{"num_hidden_layers": 8, "hidden_size": 192, "n_experts": 32, "experts_per_token": 2, "d_expert": 64, "d_shared_expert": 128, "hidden_act": "swiglu", "moe_layers": [0, 1, 2, 3, 4, 5, 6, 7], "router_score": "sigmoid", "normalize_top_k": true, "routed_scale": 1.41, "balance_loss": 0.000245, "balance_bias": true, "init_std_router": 0.0147, "lr_router": 0.00098, "vocab_size": 8192, "norm": "layernorm", "norm_eps": 1e-05, "tie_word_embeddings": false, "optimizer": "soap_variant", "learning_rate": 0.00501, "beta1": 0.95, "beta2": 0.99, "max_grad_norm": 2.0, "batch_tokens": 65536, "max_seq_len": 512, "train_tokens": 303300000, "max_steps": 4628, "dataset": "wikipedia_en"}
Below are experts of layer 2 (counted from 0) of a mixture-of-experts language model. Rows are named router (the router's row for the expert), gate (a neuron's input weights, with its number), up (a neuron's input weights, with its number) and show model dimensions 0-191. Each number is 128 + 24 x the weight over its row's rms, rounded and kept within 0 to 255. Numbers have three digits each.
Before each expert's rows: a language model's description of what the expert responds to; "comes after" lists some tokens at least twice as common just before its tokens as in all text. This comes from a sample of Wikipedia text that the model never trained on. Tokens count by the router's weight.

# expert 2
Description: Month names inside dates (May, October, June) plus capitalized nouns closing proper names or phrases, such as School, Forces, union.
comes after: " the", " The", "'s", " his", " on", "The"
router:093137153154111112135114133174122148160095120111196094122113091121139136135115137120146129131117147130153107128126127115115109127125083143102153144114148137077140100163140100164141125153139145137133098134127136127126128108122147113141123145125127168132133105136136131112085146125135134119124099107073135159069099118180124182110135112134138067067130120201092143116102125124113092136103105114157125083159123104187156128129143106086111125135114144136130123128128105136170127140155137144116124152127100143147182123123052117120125092145106114200102121129122149132153130125126119159
gate3:107083103132165121106137136180134128150143161122114127125128100093164127135094179099113146135101126118126137125121124103085125139111092139119138132130134111090099121136065111119110148118110108077133107090142166128097118140152152101106132117129187153134110133123084125128129114145131084090118129140157164092124179125159140099130151140102099133102122111146165171109112113144156134153052154095097143125153081140158104118121141130139117140143077162159132131119107154137137144086103141135151145119152138123089103112120150148119083112071132108114108130170116128114106139140100168146
up3:136143123141147084126108127134140151171090135194134124133123136143111163146184111143122142119110165130133151127140134113105160168099122144203103133092165124166125127111128074130106111089172126115091131164099090160142144148140154140119186131095135110135127121131141127128120136142148074099146142173095103104114129123072120104170118138074102169166089130092143093130125179126134120079122121118121134147131131147133085173160112112147143099148150152106099096134131143137132135125145157140135108143145121100161149145095083116127129126136117140140126140126154141130111142091126114116
gate4:115130101116141124094107115151113125116145149142158150108147175111103129161138116127134126079190167140101092184106115135140132104139135114151132134118137149113150163146057130127174132126128136079179118131156154108111140092171136118105133132115139105151122138155062120146133139105140081102096168098121189121149084140137099127089122152145120065111157137129141158131107088128134126155155099141151138116110154148136139137166102131105112129143145136109100177105142105145141130099112101130120153139104138104104145131128116100146123080120115121175094124117147130175153150103117129123
up4:168129118122158155148146131130122100127162193127129151132139076193111160128131104149112126132128136106157137135101149132135129067159079129174097104148125142183126114135080148090125111111126123153106140124130117119135103123144131115128095123109162154105123118082179191128170103148135135127126111128128117076161164128110143154118138088112135102156099146096087108108110129109129187112106130136095121160111129116143125148135092104097128122076118137102110156170118146118111115106115102115144134135118163145147173132112144123115108124139139163137135135147158081125146126102158167103
gate5:146143121109122150109137091110106096157135168116100060139119125127128157127111142189117157109111145125139104138148120106146188119173102098124120141122124121158147134121105129130140128114168193141084111083120124169124118150082144139151120142146113137140114128155122131173137140111083118151126125122093100148082177116091134155138128137149128112136167140089154144167180130156134131130146140164123141149105091131130143132172146087127108141114091118130119115113129138128112192133121118116081096115109119146093131154138120126109106136182096158124115089077083120107116113143103130131
up5:150125145151158156106109131123155113153144162129147077155122101139126108161135134142125143118157115172126144129145094131112092146100123096192094132143124151134140112096160124145090112080173132171145154153155139144138108161141117097091122136126162101121128164125151106165141138127108149136092162097109076135114094132150148163102128149107133153097143126123120136106157194128138127136179125155094124131111091175083141131133142146105150105127065117094141172147153125160100104153145138116139154143148149143139119135148129065128127159188123144115110136146133110120102136133134118103
gate6:138124103166138141109157103105161118157138114149122105140149138120141100100090144157122148105120160130164141116120095170129180106169108125107069138120142120119145129141140114093076132103111134067132116144114116144126159139092181100136141098082101105116163174135117181150136134124110103144101117150164108103125131142106106138117097116141104084102128119117124130140137112142094111130113142134108099153107121100110111097162109064138126177124139089129109119079118105113122105076150135137110077134105113124136125134177125119139152110174129081083136117169146136146136131103118109134
up6:197163120111130137077151164179094168124154128141156140124103084161080102135082089100090164118113124147108073151143126189130115128131117169174111129134115093114160091081128116099155121129127102120135107144151140122171145152148123136093141087147125097126118141120141114116096127152131134121090132124152156133158128113139132102115134122111096168110127108139140139155122130103116167136166147115119138117128152167120110152141114099105131164088137137072133145151123136136153128126117103162114100117138131110132098145155163143196143086085137124113113127117155104130119146102123123122
gate7:143134127119122160126101183138131128113126124170128114110090147125137121106108104096170108089154148120143156171134120119106151085126146110172135142135166135090146130120134101129133160130106140136136118089135159193103122160112131106138168109118148153131139111175095155099144109150150127130127150121123132119153109176142105116118096129063148107093135111137111175097084128128119115086106121105082111057132175093121123109141078176137114120149133147091130122123098156124126169129120105103126122111144165119177113146126131109151186158125128141174114131135114158150116125135151127115
up7:072123098136103119106138160094098111173126117102123096104098136090124108105105118122151148141154096142129113139166112150118137180150108117152134089139103114143135154077160122114158132150149070120169166104173160079141146125106151145136119135143180111135110154145129124094136105129102143161123137188136151148137149123130119111089108130149126113126133107113170124128141112100127169155110141143152134138125157135101175091113132151151110132159087140127151144110123155117100099108132124154095102162128146056108144120164192129129144133114162125109117102163149098134133150114120151117
gate8:159142148144132110125140128147106129109099120139099140149126099095131121133148134121184075142119202124163181147124119096102095164145156137139131088152126144139142151123138101183153126128116108107106167151120110117124128134080133112115122097154110128140099175177122116106174124114124135124125127149114134105165107093137138111126121145138152110108114120074116127105056149133101150153141142157112173146116120147108108140141106161128099117119045116124098126089142106148147116108095125154135126125149111114127129071166139089138123145136139101115120089138100108076098131141137133105
up8:106113118121131120091146116113147101123122121107141176127160110108160132164194127150127157147090119165129152113117161126145082133121143129147125139099116085133129105158108124127126138176116187151108132171110101116104090143133117178125137129157134109160137151145112142103118108102141155141119128132164136140084157104116121142143130128145108135163081137065117115146162147116105089133156122115116103111153121138133124147139114170103132126121082121133083146142101140139098064143112082115125129091103157127174154151136202167112115133116130112113137092108141096142089129109119136168
gate9:086127181117130058137162119159084135104146131056136126149144140128099182136138129117136144152053110115129121100123171180148106123148136147132085135139082139117132125154126107142134092135103117120118144097134077120133104110141129146131136114128139157144091102149114122109139079142162129127158172144110156155125147122104172112096128136131144161149121112110153136123123149152105152117092177107140121140174094113097073132105124133152141119132080128100080100133155151127126136158156113125110120153152088124095096146107131146114168137125111105120134103134108145130142112144122110152
up9:131100129148097204139118135136152119150146097094124149155153114112112122074121160106128116104125127161109132133119174118148123154150109133124081160150125114166154113110159154075156128134134121129139146142074126157102103104117120144125109118072145109145137090169093143155142155158107081145186100146126099086147117133091130139106155123097127119129154132119112104136149103102111097125170167124090073114120141159098139130091125119152119150128112126119141135095159104162129117097095153156121129133154153141113072103130150119174110103137170109128123116136156128101136093142136111109
gate10:116140142086109122147139156166130138107131136098149184140098152138118158130115105068163151093115115154159074112134175144109124143155164153120173124132151099126144115119153139097117122130083131133122144158125128136082156095160094092133151110109134092156116118103117105113070128172140127135106122130152148144130134168116128123124106071123100161140110147119138126150128156167187116093082119135157082115116121135130125168151120134122096136132082166152145114142071123138123127141141111191143138118153158147145169107134124104118118160126120143158113138143101110081111144128136134133
up10:079151184134141158146127148165118131099117148136131127172105103126119173140118103092102125188138132145130082139109121148099135133116144146152114178123118122145115130139139110119130127103115179148126089136116099120132127150142087152101128107082101125119085136098125129134145150139159090152117105155171130153141126152168119147102109147115102135159140105127112155131164133182164111111141141138122165139140148130128109148121129163196122147115107088153195156117158104115123094173176148126127107113144154129107099138164102109155146129112144165151150163113180141138107123115136147110
gate11:122175099128144134079116110121159109172114098129117145134082139138122113135121124123134106143115180072138072097115091111096124114085136130102143151199159074160106102136119149115110110124115124112145152142159154135133131145107120115179141123125165145158155114105123137138143101128134148116145079090141118100113102107169115113132105136138131079150113151110122118172137150098138198110101103138100110160121146106104156172141099130147155143135120196129100120115123117142158130118129125113134091132142123143159129154162123199145116139102125146131132115103156126127154107128146123142
up11:111136125078145128124169115159124129142131156168115129098110121126154116187166112162141140136104154133083128095092114129044100121138105146103117129117120124125117132149137092127152136149107159136116145150102101085125089137145110118121096128109127153164085156083085095107132098136117123102150121079125117103176102132091131101141141127137130148153142121094120119141148135180144175101113128172124140131157157139072158126137122151164130131141107134156115125114107099112154160091131152099176139127130157159113146130129112159148112143087132159143154147135133136163101155180119114148
gate12:116136151111130141150135128138120139128162123108127137180132127178170186135167148129154133093102125131160093153130146131136147140104109122122118127106126135075105128120099131111201140162169154133096133111094118120164142114132161073104158139185149135092112086123116118105124120157154164147136125136129122140144118123158084133128120141092127125124093128054143120144160118115170106143102106107136111138162158124136097108116133108124120057106130129137110135144158156150149136130123103146137126119192135097132183098129102142163128150122117140134113119154154163098117068127121118118
up12:097144142165114132155139125100144171117142112128084150179135144184116133133131166146124146118120117075087125127107168107182132123125130103151114129125128141096163145095093103098139126179131145113135137129119131135134154117155145123104112142143130165142128092135139105134161115109122144143094111091137133128134114114106124105132098115150160095113089132137119162138155148131135091135104114104175071105091125129169124107124148140119116065106109125099083092156183161125093155116124104157154166126149132131145183090141098114159130123127152081126137154125115147144137163156157176121
gate13:140094133120115148160110088153091143143149125157163136108086140091148177118140110130041116078113158127106137117138152133113149125129158148137161104129121124153142125158146152125142153124175158164082122163144135148179117162115102150109092166143110124111113145137134171091095154123126095107162142110151159134150112092172079147126120138122144126170108166156112095081154129145152131164108135178120144135136112128147134136175122093126147130103111121089116143116104137118149126115149115109111153150119137141126115082144125170114122124126076141152119125165142139166143116136121104115
up13:108132147160083127106149123119148081129112087120106128158109170174134096123138148146168136130137135119150178134173099117140089117113129116101136104135126128131119156125111097142163148124100121132148118100081148139110101147146136070117132082124126130151173112111123152120128111129132153133148110159117092088131081109167152094120106121092171122103181132081121092125087159130130106103152105117134133096149166123169150110134102131146135113102114117133172131103124108099146093129121125142148107150091138115150111105140144111164131128135159078100134130115135148145099158109119208161
gate14:156117108090162150127130113154125153103096104121121123173135114100134106136098147140104082154149162146146096127096105162165150166114124141098131120093134093145131184138173106151157161083139127155117120132087099157113097144087134103165125141116107086111093139170185072122148129117130111134109106137118149129117134107140120180133131106128149118136149146165128105161140119136148093202134132170120144171118138148152140167137135112110103100124152180116147123112120166166149118122129135114091123093132107134114129128125127158112116131130109128116146108123096094119185144118135140092
up14:071122120141095158109103132084158088144119138114133159134130093149128125109108146143114128105135161181137124082138082110145126128132156131114111112121143141160175147093141141082161120111075127149095159139082087129098138138117091116156100124159164087128147126151095176127189115166085157137108163139134116117146153154113118149122133110134108111142120130119134127161159147112118125122132134087142128152134109125143194109125137105155130182120126156119171132117124126121122146128164165105110108091138152139126139107161145171154120127149165090101098139152137144131158138135149145087
gate15:118153112113141105112146141098141157115105119102130149110132141106094130116121163147163151114131148119144066119156111146164123191141119082126124122184175124159091138135190109134152149121124134136117176138142077161147129110136153168167097115136139136073115074153127104150159102135137128113135137137094122118151159119131125159149135172168117087105097119120123123112094131133116099149124196140119144148103152113102162100128131129103103166142115138141140156107164116122096139159132131165135075121131098111122131144142151159096154122121123143119154115115119112118106165177089119134
up15:150146111153165146124171116136140084132080157148146119154197147115173100078150097119111102135125108102116128147139130105128157167114168111098091116103136125106149136154113095099093097136124092133164118130166112148130133157117161124059140144117105140129113105178156116100114093128098133113111116133147127149130100139158118141115143142092127136130102141148096101121102118134122124100142136125113143097136118113184138129121115107169148060129169156139166161180131110101156091158114115126105149148128141133166123111109173158147126112091099153145154136117114115160129129092118126132
gate16:134140144144125107117139132134112128107147120129144161138157090135133161143109123135093110188137106113114166128162117155157102072157140117134112117149151133150118085130114159094129131144156122160132113090155183139124127116163117146106133121121167158114128102170061187056111130136126111135088118106128145119088077165154107166142120108131109117113161145140090106136089132111090095092113137102122102125163137124164116136120121123143178114184142166139199153126105121122125150142115136134170135152148138125102099151168116131096123126130134120152117119110123141122134110103106154141
up16:119112093141138138122112127156137084142122113122137135141072127124111107116135159108107168109160136129126137127119058115135171164112130124091159122125108133148152154078127108153112129112111131107150122150082140115096116147083181139123124117131098130101106156138168151138120167148147152126122128116111140122159143078135097140099120142076115136153179156121144161134128102159147132190165112106118148146138132154121141105102154151131104161108113125127112102195165132133081120151126128110099112129156140156121133126093156094173129127149110171112138104079127077132087111124112087125
gate17:123143146103136112138120114145093132104149096125117069132145102087122121118115135144148109110117132118095121169133112123098104117173117119144116108088096118120111127140101124155133098138145173087165104159128128112156139134141131083076131109127113116149121094103148144090130170120160085150114177162125162130119046153086122171126166127128110114123143174136122136142132142124094149089115135181132153129136164120136129144124088127125115142120169127147115133125102092126095144100172115106112137120110119147133115152177092142096117124119173116141085159109165123116126115055144139115
up17:138090119099161172131141110132103161127186127121150107136129167118126121147122160069093154105116173129152129079148114103177104133148133136109126179124109112080130124131170105162122141138140137159116114123122131105161129109106122114088077128104169155134113146107149091138110109157138144122104157112132158168148158141121126138138137123141109138159134084111119094110102136100130154130087136142116188151085141109130113124091129112112164153096104141124104114097158156147077148096134115110116138159132114156123128121117121134134116141115083121114155137140124153172085146155132054116
gate18:137120088143119174149100184105082129110137123193137172132086095131114145131115095140168153115140104095104121138127130170147111127150123119126134129116154143124120112142095125108128116177154137160125107149080161114118118106120133108130139118140122121141113136165100137135083140141141131108105133147171120104138122093143146114091141153135126141130153105131113135085080112144113130117114102117098122116132056143131139104140069157104136098134137130102169155102162197130131111127182149124087158137202156144105128132101119162150110142150149131138109128152150167135129102152131117101
up18:109136100092133154140091145103106166136156137135085143148093122144115164159128126086140136128105138117113106102092142124119149126166136152112160143140133136129138131111151118126114133141109140142165150148117123112113120113148177121131172128142116134160149078104160080141090121133150085096126099123143110147136156074133092102117087127108115133128156097087115157101129160160127145164100094126125089101110114132122100097081094125082079105116116148140115106081130132106106115116155116142137130167152123148071184160120094122129127113099141124117132138164156112117062101169102127123
gate19:136133175105155177118149119123171099142087118131142109118088137155147104103133166104115138125141130132132108126160133131145137122124134136147113106128131094111086105148143090136135171125134126136158100107138163138165107082125139082136149154081108143107106130161120121128128103124139099210131125131071135128129126119126143124115142083147128104102142166117107133184131159119116122064123059137151130138126097133108147113113116128140138117174106136157136153115135130103159167137156128129085131096166119163108102131138113127154155096104148102111083119141106131076138113087153141177
up19:118147152149122100133143165160107110137158116142127106156150127111123100096107116109166100159142107127108154138116119108106082122129086100099107109186130119123113142179145115142106117122112122114140123155114148131158130071118068165138123097159128092141137112130107107102166136122118152134105100106200182116143166099098149117123151113114121127120171163126103136093129125111154134166150162123125111107114180129132156131106118089135121140146159134150143088130168114114088128136116149092121127198132103184133143148135124127136091142153160174118132131162126120121135142143182126128
gate20:136098110159106136115130131153131101112154118140117116150126115122096104103086130117141125110101155162173111126133122112143122126138118120109175110124129128157152102151156107112101172155151108101168137122108162146138140166159119101090147159103107133140118115182098101154137162148124136102127139094117129110130120196110106129107145118137132154120161139147126169157118118098128113123127139113127168134108150128092132157147136090109149151147159154121109060111107153131078085167125088157080085170119108169150149132151121185125143125138091106148103150109127119148127155163104185140
up20:143112107189085142131096118105148143145086139157149165141096161133130117120160126147097124149127109081130155103101095162159152111112122123167097124103167148156129113106093153117091105133166128143128129101137179151129142140125120132066140157130128146166134135107110166127147125106131086134105162138116149118098137113144109132110168114121099111111139080177116093109132118133131167125142138145156116109170138124137126106137096154133175117121129138111162180156133121169109137127147137106139121108149123108138061120094123063129143186162108125110116125158153156132154091136136115123
gate21:136180142144104103144175127115147124122114076141130148084165097135147123091186126155156108124132115135119156103177137099116112089114123157095113138158114136136101142142118090140152094092117132114109127121106126150131131137131109066105102132084137163122130118122076127139144117150130089112169121164149134113149127149102108115122191133123125176114106170101076129121103173168115126079109075153135151120125103133168118118146113126139169144106148148174097135149110115121110116137129114148094153130094106111142105110155116131121149091171129136159131116108127149130113109156107096110
up21:147160135159083160175115125145149117127159119121110143130123112059154135156172142089148087150145148099133138142152109187098100118160130138160107145138126138154123093123126095158148140099097177162159118121116139115152125146108090126116118107099092126131134133082090120090132114114126110134115120134127153147159129123147113110151112113109151149145104162128129163102151153148115148134145088139196081163109144102115127099179146151123143132110120095130158148160139150181117161153089089129109127114137103130140136158116147169115132125142143146144136128125136149196153109133146100105
gate22:127126156188153064101104154148164126130157137122069119121158146141182126133119167142135123137135140151150139085120099103078120127132099165144117113159131086142148120149113140172153116158138172145117130138093117078125128109115124132106191133108095149157148137112110114085116129140129128144157144172097143095118163126108148127118133122136180102130152139131120142089082163139121111150112097162170130161126086105142106154154145123118126117145126097148123124135151138130121127157129106120100150116146159138161161110098136099074142081131108146109178106114132144132138118157102121147
up22:136143150139127124139137146148119160105117161133104128108118093123145135107149088171156076127136117095127119141101118134117097143142127089130146114126105153164114126155107127124134124118149127133190134128097195117131165133141125108137175143167149163117157117106114130098123179128130156140148104147085135153081090165105185098086125129141110117106146114130115143077161097153143147175138093102108145123169134111086159129144109149124141122095106113185157131095116111157128113158109137140132123116106121129126137155107119136141074136115105067119151104092142089142171101124102131140
gate23:108102114068106142126139106105090135092121111139174136130131141122137101142114151141116155125148130127092124100170160112143132101139106146127171134103128136149111109128114111150141108115096125148120132107112130190113140158141113106147096159114132128176105122103129184136176123142123122082154164130124116137136148090162103151121113174116147163125090108099164095076122108092125132063149106147114167130132157152119158123134145156101142095101125144118131098107153171098112168116145140128117135137150190113119138124083144127134120093121108138104087138107172125121149110119127070096
up23:129148142159124125152091165159174081104136127116096149093086088128121111131169111138151126133111154124148100160121099125161117145147125132109073101152154073130139157145090122134119146160152119153172145135116113105149102135132126129135135142116103121113146119103096159102132174149118094142122129074102149135159136130134099116080173131111106094111159129152131171124137128153115098138125151113127121110148110109114161124170120156162124144120135156112180138164121118134098148121124148148174179108087088153143099104141111101070141132191137098113113126119128135159127127126116143173
gate24:111159107142125096114128156180132129155131139140156106085138147165150137137138137132132117107163137137142121169122155103113102124189146119148125158134138121096122111146087143146104139151132066077112077122112132122106162132126128164107128120166130105140143113086142120122124108116105125112111113110083126076115108133159140080107124106152091081132138110137087154092094176135148130094137156131129086147134141095153095165126153091140155102134129123115137146147118169127115169106158107119111150181134154143117148141113108115099130137152156115180088123124108087149103122095171150109
up24:103147144092128125129186139122159128140095123122109169095085149161124140112126154109128113179142114113111143145089147139114096134115149140148166160188161147151091089149116128124143122136125069086151127106172132058142120096142140120139123131150146146124139108090094155083109138094113176155139107117114126141083136140114129139132142112160101126167143140120128127116145135160144126165129136066131082136148150121183121153153130142183149100138123137123149141154117139127148157155091140134152185108114139135173147155102118129132115165154122121107138162106148141144137119145105129146
gate25:165137148114154094150077105118183150145147116122157101116157141171108136109067155134121131125117144121123082146156101168139132152144117147124130106100137129145101065111093173099168137140150120146145155119160166119111119104129155084102129149104124159157137130106135146123089079088155151127170110117138139128158111095147108106120139094146157120106111128130145118120124128128157108159103140132166107131118110112130140123079083084133098140160132112176127103130118155144187143090138150084119139120155162147135119130117115103134143138115154155147149177134101116152156134133103087114
up25:120155113146141158126144084104106087097108107107154116157115063123097148109121107156113126102126112143143135115170159103098166115110143136126144144120149118143103163059108098110157137143144100161149127149146089168132176140103117121165136113097093127113143135166084175169172153105149120140096139145084087103175111114138123160119121138153113111143146118148094089157131143139132148109163127164107142167133117193143132148115128095124151169128162151105145142106099126152096123125124122160103135120131104121121130113140144095153102091146115131110110124150145110133148130083105129132
gate26:118130131106142151126091134129126109095113122129138119129149098111099163137110160125120128127105125088108066108115154160139171112127095139117152127123143113100156131132141106122181151151141142163146134109107127146142124108107163116190117128138157101135128117149122148153151124166138119134119106132072105130142195145158120080113149137117133207078117149106074132113157136139128132122094148095166138135104127120107145125138121118131125137117154143114150112118139141153114092173103084187111160147148166097149137161117079173150117120138145105123096174102148143146131119134103168159
up26:103122127131141120121120159074137197074150121162148131128151101108149161135104135126101134131108122124168112134134076131142115135103186140124093150093112111142149111120137127118102110143116151118112107180161102110127139130165118138144142169103126135110116175106165117135120169069092133149150144094195167124102127124118100158100110146137105130186164096106132120172110106145103148092125175139110150113137139123155128139127121113107108126148150175162106073168132143101121133150094141118150123135103119150137118087109118111112106100140127155112136124121148142142123106138102127173
gate27:180115117087168107139130115114106096144150134138171133145107139120142108152136125145096128149098095144128137156067101120081146094127091103104154119123115137138139133052104136106135117155143151157172139134159164145151107114141111109110164185140180142150176123113130121129131126145116148146157105139134137119082140146120130138134104120156107153125092116132119140111146142074115168156124141097124098104162151124092135120107114112124102108114140177140180151114136108153115177116112135134142113129107115114171085153108153105129158135103086114146082136135069119142152109111116116120
up27:158123147111166118118105123122088136076150082112136136141118172096098146134110155133098127144132148098124094138100135149134130123157106060140164105126126156117161116125107139134071122115125113088164146148076176108140154118126123120094123144154149123148151106195167134084143085119129152139143082114153133150094110138142142128144119117151142110162108121129147165122131109121120181128125172103143124137149143105122135148098125124115104138150082107133134122084116113129131128152114172148139130082119111068121091132109124144108115112060116124118172102098099113128139113110109157148
gate28:152149139159093100159124165165100098125164152112135130131092112181132099122113112122138153154120144148133116102088093126160103110120118115139175097142162112091143070101115188089157123124154113176146107132159120125105107149138100131119120129124138138144084178110122194108128136113145090145142121106138153096108177122107121118109126103093147125104157081120115111136099151114130087133101145157115138126107124105108159101144148127139113130147071164117140163145143136116118129130159136174119079120143136084123131113149080121098142137140147121139135155141121133154146134135150184150
up28:124145131152142123112115070146180149098143062166112102082118103164084121162083141130160136115105132145143137125129149169130145150122106146157136139094131129142128109134103108135088107168147060121117149115125170124147128159172089085120107118110108151137119121179124130132135115163146141114123112091132129125126144104103123166103118132097153110105101143143121126107146085175130099099109142107108132152121080098146155160149107137112131126105130120113099139128145067163124134123111145155100170125075104127147107156136135143095131111102126120162151102167140156143124095126120138165
gate29:114184148114111114089127094116110110128152150114122135129135130123155152132122111124113135155148127084153131130141095090111117153150139169158080102107120131130144108091108170158127117088133121125105114153158097150179121091137145160155087111152149152117077131140154090079161138153138146103140131120068119121117146115117125132137151124117091114154127164098091160096104183103109160138130117141122142124129109132100116126133171148137126147115115132114103167084123113084151142099120079092127121104160156153112119108142107103122146123123145149081166145106182124098112165128145083106
up29:162169131119114113114103147122108100116127125107171157098133115115132084114136093126120139156132173139120138042112143167105155163108119117150098110155142094111134128100089117128148129135132102111113133154098104166174105131129135106158132142126163088153159144111163131150157116089111111154107095158092105133166121134142128108180124119078149093184151112113141170152151146127110162122143157123110106145147103111154133118136111115173155130148147102156148130125112165133186132093129137100077150124115155159154115133139103130133145127116115126104155135124173129140097109085141124152
gate30:096146099101123134117099141150128133145124083178161128096095111115101140111146099086142126108103126176148129132142113150123102090080124099124121093119172141140120125135128114114148127130132110084116126102094109111127122092146183139134154139126113138149142120140139116104120124135120082147148199147135135135126103114116127115123103105080145142110152137150121151129087116156145172156132153138097146099134142146113175131117102145144143114123135148119114157092140137124108131150109075068198125133146128140185123170121104107138108137140164121139101128116128142202119123069174144142
up30:111118163141127135085150138114151128145132116166101083151138148149125080109135147127160104113123094121129100132130124139115084133158122122097140149108118152130152145131098098103129160087150143107129136134117134098158111155082149164147120117163133137098153150123164067151085102102144133138093126100128131119111089129075085145126155127143117135145087093176146118115142113112095144122105144100110101138114212103090125156156140109130129108144105143135119148148088147133106085123125129155134098147111173165129148155168162151127087081103129125173145120101136113145103113159142137112
gate31:137131152142110111126140174087126158137107090087161147109105113115114113127136107133136156144114132096146111158139126093127169088138115119103167120071126121128129134162080144120188199116089096144129151174122109153146127098116108159160108115112138168112120152164089094116112149180145132157080113178128101121135136144185103116156142126119131148119135129116091116155156135140124125111132124142136136124141145129132118121168135152110154129132192154113138101164109074121084163115135145137149152108151103105093152120149115170090151147109108108117136119085111131127146129114126133123
up31:134112152144131134126141114115135097123133090138112127094085135117141118144132096130118112118154122132096178114175094079139100135120104098099124154127104130148127150085112118139149147137163086121178170133154115135101140124131103120129117171117102106120092182122111127113157104123096148108095129136129088140141138151117097152142112159163142138109140074122067105125088171175183104128123086145125115134143097098132127133163128161145128102136092149128145169158152110148123098161111126119174096139057149124070135130121131115109148132170102139104111099134135137135113121112114155146
gate32:111081195123121149129096142149149104128140111094125072077139160123147139104083138114107164167133141132158119125161121085108154193124112116135130158106092090146150131111106063168130164151169132134145108120087126092130140115149148167134139138148130150115156116141112115159109115133133133129132128121121143136150090158119140089095151110150112136113117156128133135129120167135131140156194129129149111110107132104140103118162157098102127119133116126127125112115167144086138135115167156161105130104171156167134163118133148149132111103111140130170105101133107125157087175145143128090
up32:148148129096086104110153113071099135159151135120140183141104108110145135106163141156176102114126098090078181128111101130114121065130146151121142165133139130174079149088161134095157119107117121076100150121165143162115131067130162100129103129107122125122107124119127120083163148143137189119146117146114086090116137154153140127169139154107122119115128097126127114111141098100142172129161134163121149165114148147146133139121116158146150159177104146135158131126122101176152132147116127108152113124105118129134112110122123114137117133140141141103142130167132114141114117119120074132
gate33:097165139134086119152118112141116127116101115154090145145102093103164150151136119155178116140094115107126105132171140103103174116154137125165130133169185127117171115114099140092158112150119133094155177148075132144131136125164135087126129119151126123149115095142164130105124145107142122141142106152134144133140093094140147136147105125115125096174109160138123123130151115096129135127095118100170151136152130121124153097120160098104166146085122134151154128131173132121105138089175086134110163168149108150182151151125093061125140126118143092146093126142119139114112116134125152161
up33:080136133121140150141128146146150118083103115131118092176167083145100141146134130105125144121116152143146124128179119113148153126154127111131154108096161129125134115121109131098124117132104086107159193147069157150108125126153133105156085094144148103108098099114119144152119117151153108146153150137162087138162150128108108094126144161095110115141122152131122146133127174188103148123103078122112139165179164091123096149174130104131141153072124154126150115084146115125097177110146130163088130151135109113136138112153107121144166112113141122123158139147137111114086128122139139101
gate34:141140145145138163150100129124127119139089113118141130161146088166114153131075120160127128140082139147109122130181112112159164188120119100094096120128148153172122144086153112101136146135094146126115112154128127114090133153108118120140144087132139132160149115079103125134160105112103094118122168144169184132178156107136118129105153134106100104155130105134139097152108177128152141132117121129099136161162117083144131133140118106124100162112117120136194111146162161170120105114124157121155135118181116156114129113114114107111112144158143106159072158137127119159087145120105145139
up34:142096127132108131128147091103137132122073112114115107106141166135152131093139140137167102102099126149128126149150183083088126131135165137122139091133108118145147140133109147118132171143141144138127092133175101174150144090101101124123149122111133127139175106138121135121155130104117106120108097130095146127102173160173122142077130130121142112116104099098111118161092094119150095142069136132141182101169124134132138167140062129101129096153123119113127154118136107098132102143132122134139146111095118154095111125152152190090125157160098116132132136120088130145092139183163125149
gate35:133112117145115094142117143138125057149153107134145161097121122119127124138096132111090095156165141164128115117153114108153160130106122152112109134104131146132147126145105141120082116133088149087137138146145123145114152092114121102115182112088135118137114078095129184141134139134074085135138125095123154134142125124149079215144132127161152116073164143123128155158136088136139128112111124092101123118177135112141138145109123122132153119127126109133110146126118094157156096125178096106114146136164107082153144112103098120100112134141101151152157087086152126133137103095102145131
up35:126128157097085109153123090120116164107146128112129105143118140110163116146136118110180148106088144100117112138077134154140111157145114173146153181135087139111084154137087135126160089108109147144160165103141116122162139143118130126145149142121146196140123112159147161137160149106141123157125108138126129144117067123143160153086083085171163123119116165151112121119122139081114094103116132144150160106110132126126101119139136146137153147150103147147111129137106138125086135124114161153126145117139102131037148111151104130144115093085130109136124124146139121120169129092110112123
gate36:145139158083101104121080150094096133146138096109121135138120165106133153125105113143133147068145162171118126102123109142108112129110122117152109137153166099142146115133123126150083136131115092160138123099141083121145089135145109098124076129131135153174069131123142100110122135123145094162120175100158141123159103151113155125158103120090146099108101096156146143145120118114137128124113162127138142111101097104136158137200182115125109150126113057143145134113169093098120150116121130122140140096120128135134099141140090134165142119148153122119132109112109163179128108093174127109
up36:122160126142135169100117132149122127113137077096142159113171119164155127105162133101163120143168116131167120128120111152092085126142119120141160114131182133085106148120097165134089102134132115126132076124124147161117069143120161126165109068139156092107155136112104200169125132109157136118151157114103174142125136133113117159142083123142124113130127125150124081120105114109148107098128111134094119102152167132156154128136109118141128141138152112142117153130119115124110128148071108102115106152137167145134090148095154119108166146137148142117121144119107076124097099090109162143
gate37:129124138155164110111090117119143144163144133109135118082119154166163079133154123197145147109149131128162116158121113103096118099134145137087129146144069093132096156173104152144161129091134153120121124108122139139113101124115143091092148128110136095110124124163090126131071119105122114183174087100145120122098161117123136144122134089126122113089151141132151117129091139156147146132090144166084104144142099089113119130156126119147126143127091163153123138148109119098099083115126133160092080113130097131128092110132093150135163100161142099100115107111141126134137098115158103138
up37:102149130119085109140130097119155097143148158092125158134169155126137108150139116166132138072140119161153128131167078104138140128124135122107121119128097098105122164167097124136111090166133139119141169135107134150178109118134116151106093138141155137125155124089107127162130085145136094114154168135124117137100156136134164109126125118140127157112151165135103125101088143175105176154091108179069127132135094126105153116146131181136166134117116165169177106114111156132110132147106095151107144152122091156121127099145125134140105103131103120113163114116090143141165113094161095131